From a checkpoint of a small mixture-of-experts model trained on Wikipedia: 322M tokens.
Below are experts of layer 4 (counted from 0) of a mixture-of-experts language model. Rows are named router (the router's row for the expert) and show model dimensions 128-255. Each number is 200 + 30 x the weight over its row's rms, rounded and kept within 0 to 999.
After each expert's rows: "comes after" lists some tokens at least twice as common just before its tokens as in all text. This comes from a sample of Wikipedia text that the model never trained on. Tokens count by the router's weight.

# expert 35
router,230,175,173,226,178,249,170,253,218,216,264,189,195,184,209,192,203,256,212,215,162,214,140,239,211,228,175,199,167,277,195,200,199,194,270,230,186,270,143,200,192,171,240,212,207,189,211,201,178,191,196,204,168,206,149,155,170,216,196,226,206,196,173,222,197,226,205,216,158,250,193,175,190,169,220,133,180,176,207,233,207,215,260,152,194,155,167,170,192,241,201,231,193,236,144,180,231,168,184,196,221,180,180,188,220,183,236,228,208,162,280,154,160,180,210,224,174,190,224,225,245,201,183,155,168,183,205,237
comes after: " |", "|", ";", " known", " such", "N"

# expert 17
router,183,227,221,125,213,166,212,256,177,232,250,219,194,170,171,194,194,194,194,195,183,160,250,182,187,210,191,191,195,190,254,258,235,168,178,217,179,201,114,185,241,183,246,195,213,215,218,160,280,151,225,242,197,245,217,266,190,213,173,199,196,190,174,254,223,184,232,186,236,204,211,262,150,144,223,209,195,216,163,202,241,259,153,178,165,200,169,157,189,209,188,190,230,229,226,169,238,199,202,187,144,190,238,191,176,195,251,158,197,247,216,144,231,246,194,243,193,191,184,183,193,225,204,223,213,213,194,151
comes after: " ", ")", " 0", "%", " 1", "0"

# expert 69
router,148,201,163,213,177,239,177,214,195,197,218,193,216,181,198,180,208,204,173,213,215,201,225,216,259,209,174,154,164,169,201,258,214,205,195,225,222,257,161,142,183,231,179,183,199,219,160,193,253,206,172,205,210,194,241,214,200,199,205,179,221,205,206,232,206,206,301,176,194,240,244,226,167,152,232,189,180,278,170,201,207,201,211,195,204,178,160,170,209,214,187,171,180,200,233,236,229,231,254,243,220,231,202,234,216,184,208,209,150,209,173,97,255,213,189,204,224,200,199,198,265,242,206,152,171,244,191,107
comes after: " of", " in", " as", " to", " at", " is"

# expert 73
router,181,215,196,232,271,166,195,135,200,178,231,187,159,189,161,184,216,229,228,217,240,175,203,245,210,186,229,184,196,236,181,164,224,143,218,238,200,210,264,227,204,224,212,217,210,134,197,189,150,210,163,133,233,211,213,200,185,208,215,172,226,267,259,216,267,177,172,206,148,212,214,240,254,214,216,203,201,199,183,154,210,214,203,224,239,225,159,221,173,182,150,173,205,150,235,208,175,190,172,191,217,200,231,209,201,195,211,213,232,173,165,243,206,216,154,216,144,155,213,193,205,177,265,166,234,210,207,219
comes after: " 1", " 2", " 3", " 0", " 4", " 6"

# expert 36
router,234,184,156,230,233,174,222,196,175,185,195,154,129,181,187,211,192,196,184,218,214,192,219,214,253,212,219,180,189,253,172,187,177,177,179,204,208,224,218,185,208,217,205,215,176,169,190,146,185,168,200,151,205,247,201,217,193,195,242,199,196,203,205,166,263,201,172,197,174,201,190,266,200,192,176,144,174,154,218,160,191,220,190,173,180,249,203,215,202,196,188,186,235,214,178,246,222,208,187,242,174,188,230,205,203,225,201,205,226,166,154,218,201,238,152,201,176,136,184,245,181,152,191,162,189,208,201,164
comes after: "–", ".", " (", " 3", " 4", " 6"

# expert 44
router,227,188,226,256,208,200,190,232,214,185,273,190,214,186,169,203,253,236,179,226,170,238,187,219,182,176,173,207,211,258,195,189,224,187,227,269,173,204,169,213,186,195,179,202,235,168,198,168,199,164,146,178,209,223,253,186,181,203,252,174,216,246,232,168,156,257,228,226,202,193,169,196,239,242,227,244,141,157,179,216,175,180,177,268,179,164,202,138,199,211,117,165,239,173,172,229,229,202,166,187,220,146,192,202,239,183,205,171,237,237,199,199,214,179,196,152,228,215,165,186,211,185,203,193,234,250,218,270
comes after: " |", "|", "–", ";", ":", "N"

# expert 62
router,209,214,173,195,155,189,196,216,198,230,252,208,262,235,194,233,232,196,167,174,179,178,212,162,196,196,190,177,161,191,229,243,241,222,225,232,199,222,143,239,257,187,210,224,247,210,153,230,186,166,188,228,205,202,246,205,238,160,207,256,164,194,188,189,188,222,184,180,200,240,196,249,231,204,196,220,233,187,206,204,185,187,186,226,236,176,205,276,203,191,191,187,186,219,200,195,154,210,257,184,226,153,211,174,167,208,271,238,181,158,204,132,202,201,191,233,178,145,202,202,223,225,210,192,172,264,202,225
comes after: "\n", ".", " \"", " al", " based", " co"

# expert 78
router,178,169,232,141,176,179,230,217,227,230,212,205,208,153,207,223,187,181,182,167,155,174,192,163,200,159,192,183,192,206,228,289,186,197,178,192,157,150,136,202,216,163,256,204,199,199,268,164,197,176,214,187,139,203,238,207,247,222,233,198,195,169,176,227,228,205,254,195,225,151,226,244,172,163,230,199,185,216,195,186,239,220,190,176,181,204,174,218,215,217,228,187,206,233,201,183,250,210,184,238,119,166,189,160,196,216,217,184,161,216,246,159,202,246,151,197,191,237,151,180,208,236,240,222,206,213,217,179
comes after: " ", "\n", ")", " 0", "%", " 1"

# expert 34
router,246,174,154,200,195,196,193,219,180,187,221,179,211,195,174,161,234,220,158,199,140,262,185,200,175,186,190,216,194,276,195,144,194,230,158,157,181,243,195,162,162,226,156,183,190,180,253,225,212,166,166,238,215,194,225,160,161,120,205,212,204,242,211,182,255,200,151,187,157,186,180,204,206,222,148,184,194,131,200,228,197,170,201,211,216,226,198,173,186,201,202,145,197,214,207,201,202,199,211,248,226,169,196,181,208,190,224,238,237,220,215,204,177,196,150,219,205,175,205,184,227,144,202,219,226,242,238,167
comes after: " |", "–", ".", " (", "-", ":"

# expert 67
router,164,193,193,172,161,170,224,194,225,206,221,177,244,211,228,203,222,253,199,181,165,187,157,227,210,194,231,204,201,178,219,229,241,190,126,206,160,176,223,158,180,151,216,198,232,194,211,210,243,229,180,199,179,223,259,237,193,211,152,163,161,184,239,144,242,191,175,201,206,183,228,179,171,193,201,207,209,149,201,250,171,172,170,213,172,170,205,194,156,186,146,243,158,219,179,211,207,139,192,233,231,174,208,227,226,164,200,187,189,202,205,197,228,195,221,247,249,140,176,204,135,199,181,163,237,137,273,176
comes after: " of", " in", ".", " to", " as", " for"

# expert 48
router,191,230,150,177,194,196,186,236,218,241,177,219,229,179,204,180,199,221,177,190,249,174,214,226,192,201,201,220,200,203,185,256,219,194,239,200,213,264,165,191,214,220,206,197,225,184,189,236,210,212,182,190,195,164,169,248,178,226,208,206,238,174,180,166,233,179,230,157,247,295,199,257,238,183,206,184,181,253,226,152,168,243,173,210,165,170,207,186,247,192,193,202,209,204,175,195,185,199,220,142,204,143,210,201,182,222,176,178,130,202,203,148,188,218,186,192,165,128,204,165,288,257,199,161,173,198,167,136
comes after: "\n", " United", "\"", " —", " Reg", " Binomial"

# expert 1
router,238,221,201,279,204,187,196,240,229,177,182,222,187,175,178,200,211,206,161,205,207,162,241,179,230,200,181,129,199,198,180,206,233,190,182,220,189,193,241,200,189,148,199,186,198,214,171,257,185,212,170,223,212,236,239,194,153,238,228,193,248,194,229,203,179,176,250,219,207,191,193,205,198,157,205,189,161,200,187,207,235,156,202,187,227,167,191,210,233,211,200,277,186,236,202,205,180,199,271,190,148,184,215,193,166,184,225,196,248,130,216,177,173,235,218,205,210,199,258,223,198,190,178,162,241,216,232,173
comes after: " the", "==", "-", " a", " The", "'s"

# expert 76
router,220,242,160,154,213,209,160,226,222,224,232,120,207,198,205,187,211,215,201,158,160,210,170,184,189,198,201,179,150,225,196,262,258,143,215,196,208,238,160,240,179,225,270,143,229,205,206,182,191,218,201,202,162,224,194,214,181,229,185,175,230,212,221,191,261,193,185,141,197,232,157,216,190,203,217,185,180,244,203,190,205,184,247,202,180,172,200,109,174,193,185,195,186,214,222,215,214,185,148,197,275,191,203,253,145,215,200,213,218,188,177,253,221,245,241,215,224,209,214,216,221,199,196,202,195,217,213,168
comes after: " of", ",", " in", " at", " on", " to"

# expert 20
router,231,224,189,209,219,204,221,211,227,242,192,191,209,223,204,185,190,174,188,209,130,199,145,174,191,222,175,211,237,190,178,279,230,212,182,251,218,210,178,251,208,197,256,172,209,154,153,184,164,179,186,194,213,182,231,189,203,206,189,220,185,215,157,185,265,218,240,169,203,189,216,238,196,153,236,242,236,187,218,211,222,190,132,232,218,168,192,222,177,238,151,226,229,201,165,193,176,183,225,174,248,191,202,160,224,179,196,245,234,236,215,221,186,160,190,182,217,180,205,193,187,193,192,200,219,221,257,192
comes after: "\n", " of", " in", " on", " at", " for"

# expert 8
router,164,208,156,243,119,205,179,205,146,194,235,197,169,163,172,200,238,189,240,179,133,223,228,185,263,209,182,215,212,201,216,224,178,168,210,187,194,212,146,213,148,204,206,189,217,244,184,189,236,203,182,207,220,168,234,239,192,221,238,234,204,150,241,269,186,215,202,220,234,231,214,239,192,243,238,179,225,260,255,234,183,185,241,180,214,201,161,198,213,216,221,175,244,236,263,174,205,245,210,233,195,169,273,256,210,262,181,214,259,159,218,176,176,229,187,199,133,216,198,201,179,240,175,189,238,233,192,192
comes after: ".", " =", "|", " \"", ";", " ==="

# expert 11
router,156,173,169,199,186,224,163,173,174,219,212,186,200,201,270,189,194,201,228,185,162,174,222,216,231,142,200,189,174,194,210,150,225,208,167,189,207,231,201,189,206,235,223,160,207,222,195,158,252,221,250,222,205,188,195,236,231,172,226,271,178,133,194,213,191,179,234,234,175,220,233,152,210,163,169,257,231,242,193,173,230,200,154,165,188,206,203,193,194,163,186,127,240,195,167,195,212,197,243,209,248,209,225,232,157,197,235,168,197,174,223,185,163,191,204,275,170,187,236,203,183,211,222,187,218,180,200,156
comes after: " |", "\n", ".", ")", "==", " ="

# expert 57
router,186,166,175,217,259,182,156,204,197,173,190,203,193,198,229,241,229,238,208,192,213,201,248,162,170,176,178,146,209,204,216,190,249,176,213,241,259,165,233,224,106,209,238,193,196,191,202,136,162,166,195,198,203,189,174,201,205,247,259,214,169,228,209,162,227,239,212,201,191,218,181,242,190,182,198,192,199,214,211,145,241,182,174,175,129,177,180,217,175,218,180,160,207,202,168,196,215,250,207,235,130,272,214,260,188,191,176,207,143,177,209,212,175,247,207,245,186,171,217,208,158,187,216,163,215,199,223,212
comes after: "\n", ".", "==", ")", " 10", " =="

# expert 40
router,193,141,154,237,203,186,162,212,191,170,190,188,170,158,225,226,212,211,216,203,200,162,208,190,247,173,229,190,219,270,225,233,242,200,188,165,215,146,235,224,152,231,224,241,183,224,228,215,231,196,210,192,197,162,154,213,165,227,254,188,235,174,149,169,217,182,178,213,219,163,155,244,217,138,195,215,151,184,223,192,171,231,220,175,202,191,161,187,218,237,217,152,172,210,162,173,242,173,192,136,210,182,202,238,165,204,249,196,189,162,164,168,167,180,230,167,203,147,221,198,225,164,224,192,222,211,212,148
comes after: " the", " a", "'s", " The", " his", "|"

# expert 32
router,258,200,163,186,247,181,175,212,192,180,143,182,177,224,189,216,190,188,204,169,228,249,237,174,163,159,181,173,192,250,256,179,169,212,222,192,180,145,245,233,185,172,213,182,221,229,234,182,202,217,186,179,246,166,160,225,177,192,197,243,201,184,149,189,192,164,134,219,253,211,178,242,178,156,193,181,236,186,175,250,193,251,228,180,159,191,162,248,174,274,243,216,246,161,245,213,195,154,215,208,168,155,188,222,197,223,183,205,233,255,208,229,170,227,219,171,225,157,166,208,180,157,222,195,243,165,186,248
comes after: " was", " the", " and", " a", " he", " is"

# expert 4
router,183,218,168,164,227,157,177,191,246,267,226,225,222,143,207,198,182,210,148,200,146,203,187,185,222,181,213,206,232,234,185,222,220,234,207,224,219,181,217,188,181,214,250,168,186,228,173,199,194,210,216,245,269,142,183,211,154,217,201,208,247,229,202,211,194,188,202,134,266,198,226,229,243,201,247,230,180,197,211,209,205,193,185,228,202,200,176,150,227,212,173,152,205,189,182,237,189,186,216,154,213,161,187,216,193,215,223,217,205,185,212,192,200,235,196,219,162,206,224,146,209,211,147,176,231,175,247,175
comes after: "\n", " his", " their", " her", " other", " two"

# expert 38
router,207,193,187,250,225,129,192,156,226,192,234,243,207,143,206,221,151,239,199,216,200,200,190,247,215,175,197,198,257,228,214,153,190,179,206,239,246,222,218,202,220,263,176,218,167,194,159,199,191,201,171,203,181,260,196,190,221,143,168,245,222,221,224,248,186,163,230,175,191,203,201,184,178,228,250,245,155,264,149,189,186,199,241,248,209,216,179,218,184,151,201,207,184,185,240,189,218,210,235,206,196,259,217,200,207,171,192,152,169,232,229,263,217,159,154,245,181,216,188,149,202,197,229,181,197,198,256,241
comes after: "\n", "S", " No", " U", " 0", " due"

# expert 14
router,234,209,181,188,202,209,194,221,237,214,188,192,185,182,200,215,175,254,240,197,215,157,169,172,232,197,203,211,188,188,232,214,203,274,202,160,167,239,219,203,217,153,210,205,231,160,177,173,274,157,166,215,159,156,169,118,191,259,194,167,157,198,205,171,191,220,219,229,224,167,238,195,177,268,222,181,172,271,158,166,191,221,152,188,216,231,280,188,227,222,162,237,186,182,172,143,177,237,206,262,163,199,191,219,190,219,203,210,206,177,198,179,224,156,221,221,210,250,187,250,222,187,219,256,223,216,207,189
comes after: "\n", ".", "==", " =", " ==", ")"

# expert 77
router,185,200,165,209,173,209,174,265,197,185,160,189,184,177,210,175,226,189,174,205,247,141,218,222,210,213,236,197,234,223,225,245,221,231,249,215,212,203,197,209,205,198,251,201,233,207,180,183,214,228,146,179,284,162,190,162,194,215,221,210,233,130,213,189,213,183,171,161,250,238,173,220,219,119,249,152,134,225,239,204,174,188,237,216,186,223,186,211,244,171,220,169,200,218,175,174,224,147,215,219,148,175,208,204,218,188,144,182,235,127,215,146,219,215,226,170,213,175,219,175,276,208,205,151,208,170,201,153
comes after: " the", "-", " a", "|", " The", "'s"

# expert 70
router,160,111,154,232,177,187,161,191,244,221,218,144,194,176,257,185,206,169,238,157,197,208,159,231,172,180,234,187,228,181,201,131,239,187,178,213,234,195,202,167,209,164,204,158,185,170,157,184,237,216,213,175,178,186,219,176,169,211,188,232,193,171,176,227,200,233,218,140,137,166,224,216,247,175,204,249,229,255,174,210,223,153,148,204,190,193,231,198,208,197,177,160,231,216,150,171,186,198,191,183,209,193,237,220,184,169,195,203,181,192,225,231,138,164,169,271,205,208,232,209,215,192,165,212,222,177,244,212
comes after: "\n", " |", ".", ")", "==", " ="

# expert 60
router,232,209,184,201,204,234,153,236,190,247,170,137,212,191,284,203,180,189,110,219,224,238,148,171,271,206,170,205,183,203,210,201,160,198,212,192,214,226,187,191,186,248,238,190,221,199,170,188,229,194,145,155,174,216,207,201,252,213,204,183,196,222,164,172,181,171,252,181,229,174,206,193,195,234,246,214,200,219,152,200,211,180,230,167,191,199,181,221,186,233,192,191,203,175,220,239,213,144,223,176,192,175,185,205,221,201,245,222,201,165,229,175,215,225,253,182,240,208,215,193,195,199,180,172,136,210,178,126
comes after: " of", " in", ",", " to", " at", " for"

# expert 28
router,180,228,152,160,210,209,182,236,181,228,197,193,190,168,206,220,204,230,202,190,215,200,206,181,272,200,154,235,157,186,213,248,210,194,216,256,194,309,169,190,188,227,203,248,196,172,210,167,213,245,192,183,191,214,199,231,182,235,195,202,257,146,219,196,213,181,242,161,218,231,187,221,240,177,245,157,202,223,182,231,196,236,230,169,162,189,183,241,233,230,211,205,199,220,174,187,187,217,207,159,212,172,218,233,201,212,220,203,198,199,150,158,176,239,205,202,214,184,202,143,258,248,207,171,195,229,147,120
comes after: " of", " in", " to", " for", " at", " on"